{"d_model": 224, "experts_per_token": 4, "d_shared_expert": 0, "router_score": "sigmoid", "tie_embeddings": "early", "grad_clip": 2.0, "train_tokens": 406200000, "dataset": "wikipedia_en"}
Below are experts of layer 3 (counted from 0) of a mixture-of-experts language model. Rows are named router (the router's row for the expert) and show model dimensions 0-223. Each number is 128 + 24 x the weight over its row's rms, rounded and kept within 0 to 255. Numbers have three digits each.
After each expert's rows: a language model's description of what the expert responds to. This comes from a sample of Wikipedia text that the model never trained on.

# expert 30
router:117146145148155121085089161170112141103154120107129104132099123102180108146144137110140135091134168129118118133105119168089161117100107120082122150120107115102148117155144171092098179115183177141130182128128153131135164116118162100126137103130124114145117144131136123120144127074134132165124139141144106168140112120152122152149159137114175097099112108163117104113115089104145121159126116086161158131136165118114115091137134141109117113080167150135170188139140107179162129102128174144133136161100134128146154145139115169134131127117116138143128124125191125144137141151117150140108141146161117102157106166149126086105121167097102108063132122112146128138120133122119119161133
Description: The word be after can or to, modals like can, and opening pieces of Latinate words such as app, ob, val, pe.

# expert 45
router:085104117105107131133085136187104092099141206130152150108139119134115099150110153086142128110088136115104113132121134101127163161064123173086148146161120123123139107119169132142167148124170182129106144124132140098132163117121142113133105134137139137110126109131127131130150096119135129133131129165161075139140125145129189150135162117141110098092125120126101115145166124121131129136181110152146123103126160161124100100142172178119106099134151144113131166138137087128118107126161138102149167136107173155126124144136127159156166137113142139158112113135136130104147114204142127169121150151136100144135111113109156105107116102110093124104110142102136146179134128107171112152125
Description: Closing parentheses and line breaks ending list items or sentences, heading marks ==, and the piece x in words like Lexington, roux, Excavations.

# expert 3
router:078069135106144098118116090193138144090191140118133125122135130152177149162150137120141116094118179114148122156113124101100145131094103135113161134100081147101166090129117157148131174100196153129107182091163150119106172121124169121145100135158114138152110117090129102106105142108110136106137173142131097123137110118072123154154118145109154105092120152161149166143163140146127116131150133133136149117114144131089130107142144176110111100120169091095135153110150106136129143131136125134140187152113127150122134141148148149145133152126136147094113111141133124149119131112134130139078164142108121109133082141130138071124113122127102136067126125129131139120133141140136113121148
Description: First lowercase piece of a split common noun after an article or adjective, such as st in strike, plan in planet, pat in patient.

# expert 52
router:100153122128128123168155106194135111107171143142116104098166163091153128151137148079154130094105118123117127160128135120123162102147107136064192138069137121130191124116137142130173118095129167125114117153118110092148173111148159107104109129127135125130139151122167137091121112110131145153085102136117093152126129121122174149149147127162146086059124155139123145138138135149134147129127134140115131149124147125097133109154138154144109105140146171110135130148104116143126125141106123119126103171120150133128147175116131155141120125125148156146140130131159132096112144121148116163084133113133105126156053153133098117132128146121108113089102163152174139190169161136110136149110
Description: Directional and place-name starts like New, South, North, West, Old, plus word pieces such as -ad, -own, -now.

# expert 41
router:147142105095149126114109148146157121100149154153144141100139115133149124168150126098148125075108140126128176165133118115075159152102144181083126150143121154136127128154144185153148147104157141097105160148138136093128131110140133118120120200107154120115090127102141134137125138085129132093106127138134092111149119131082177125119130117124150094110098137129172122167178116138117106147142164139130103139128133131145183068148082140102074130175207160112149149167147102155086143157166105119138137163144118141101160135110124170124131129161107130127125098141146153111117081127119112112108111107145113110145100123121111119119109130164125139144126121130123144130142155118152115110151
Description: Closing pieces of names and words, such as ain, ts, ted, inson, ingham, often before a comma or table bar.

# expert 2
router:153116127102129148130114164147115120080141132118128103094182152113138135156133144127112161127090169138109130159127149149098175153089135148070149130136120144116158115144127174124154106149141144097106171127123119142126180122143178117110125134181115079111144151100137148098130136138131111127120166138146094117089126115118179189140138121182154091090124172136108131140142121151112137100114122162181111127151175113130143128160125152118090141147151144088143158148134139154147108160124149131105166144103163163146117135099127167164103122156156117142105117118131188110093142130130128112129118149135100128143095137157085119105090131129081150095151141120095120158121145157131139130132
Description: Line breaks ending list or infobox lines, plus mid-word pieces like er, le, ot, ione in older, pioneer, Müller.

# expert 8
router:115140159121118131083121093139172115113112153135100144150120114141123093185145107101145123126085142125138172152146113092110151113099126151079141155084119153101111113162165139146136088123143163130162159131149134125155115104116171105132073151119121140124122150113184142127099172096138144108094148137105110170116098110131183118152134156118147135121092088128135111130129136087144120105104129095107146155156153094134136119152128178143081121105113143093161138123139107160134095131160137116131112199109157129114168138148145153149116125136114104137121102089172107142111105117135149105096126106134111123154080131147114079145114113160121140073119129136122136139093169128122133158157
Description: Word pieces such as ach, ish, ak, ail in coaching, speak, detail, plus sentence-initial The and possessives his, their.

# expert 29
router:087103140108131108120087089140114160074210123129147154121128134126174121170136113087165155099132169123145131151127139101110158111092117133102140128118086156096140123128110151102150131113152171102129150145175097085144128153103131112130116145125116123132157129096147125150156141100110139108143142141157104161119124129094129154142122115137162095108127149118120114122149130107125120166152141144151119140122135129121132104121113179117098123133166134119172143163138104166120131165124158147142145144103103175156087125197146179139120142140126122107094129133118137122130064134107103132100116127105174151161099137142138117102084125121075135066106138111109163132133150111166099105105
Description: Word-start pieces after the, a, to, such as re, con, dec, contr, ind, arr, beginning words like contrast, independence, arrest.

# expert 63
router:087100145084127101100109140163175134081167141141133109130108111098140132169148118094157145070119157135152135167120136074118152152117105129081154143120136116095108135099127148126143141100120200106142180130140165129120115110128144136088139105130091135140146135152159176138137150109139118152139134127124087149116109144129183152183119113158134112092125119101144129140145145119124123134165111110128135078094124132137139130137146114109100106144110137132162160156109148129153108149146133149112156118125159167158114129143127159183134153124106139153106122155132101106165119139136133150057142166143079149123100147111132121124118117120119136059092119103121111106136120166158146163154
Description: Word pieces inside common English words in prose and quotes, such as our in encouraging, ite in quite, ign, adv in advancing.

# expert 53
router:096118127135181119117084107164143130087164143087121147121138107155166101155126120100151121072119162125128113193134107117132164138100104124118174140119128130082133136123151126154143163079141178128131113110152127160117134101104161116105145161156125120168124142142165106128134187143106119097147176156134127146130107134082158171154156152119139086065125115124124148155150101133137112108145139144147125126129156090091125112116102131127086093089109134126149167109118123168145119151126166128085109117113140160127126111148122135172147103123113114109107117146158137118136097102128103138108130154111138143162104115115115088102099113157098133080109152135108150165148155119178126129105
Description: Opening stems of longer Latinate words after an article, such as comp, cont, col, acc, or mid-word dist-ribut-ing, ass-ass-ination.

# expert 49
router:107134137117099116127081106166160155089153184127128134111154131124137175156099084115120140120083149113130163137090124108139157094084094148048134128091128101104140114138143155151142164137159187128125159094138166115149159100122149112122107159169148139148133107104135141130121145115126114116104104174138119123136071143149165158157120163132160118077149108096092118170124116106117073121126110134164127102093168128111091104139144156140115137145150159142141139151163111156103109117140133150114113143093143116126112145119139159156168136107154177098106132130147137133124114148147133110114159124112102121135093132155138085143133137124122110111111140128120161168114152108093146120156
Description: Word piece right after an initial capital or D, L or R, completing a name or word, like D-erry, D-ark, Car-men, Rod-r-íguez.

# expert 5
router:085144144127109123114136160157144127105138130098132131107125102113145093165170101116163165073130159135134144167125124132125180126061099127104119147137153135085135125107111146119168168128158150130111138141153145113114162102148135104155124187105112143146118137114084110120147137075126128164111163140143112154121134155115174125162159128138146057096129138143123140154092121127136115125138179161149144149139150084119125111104130149134082141132159137115128163165119096146112146137158164152077169130082154178160143148156117157137122117127131156102128100139149130128118142167156113165128130137103142116144087170124164121099127139120093141100111105120101153121121134129155161145097
Description: Connectives and main verbs after commas or "to", like then, and, what, moved, gave, went, plus ISBN 978 numbers.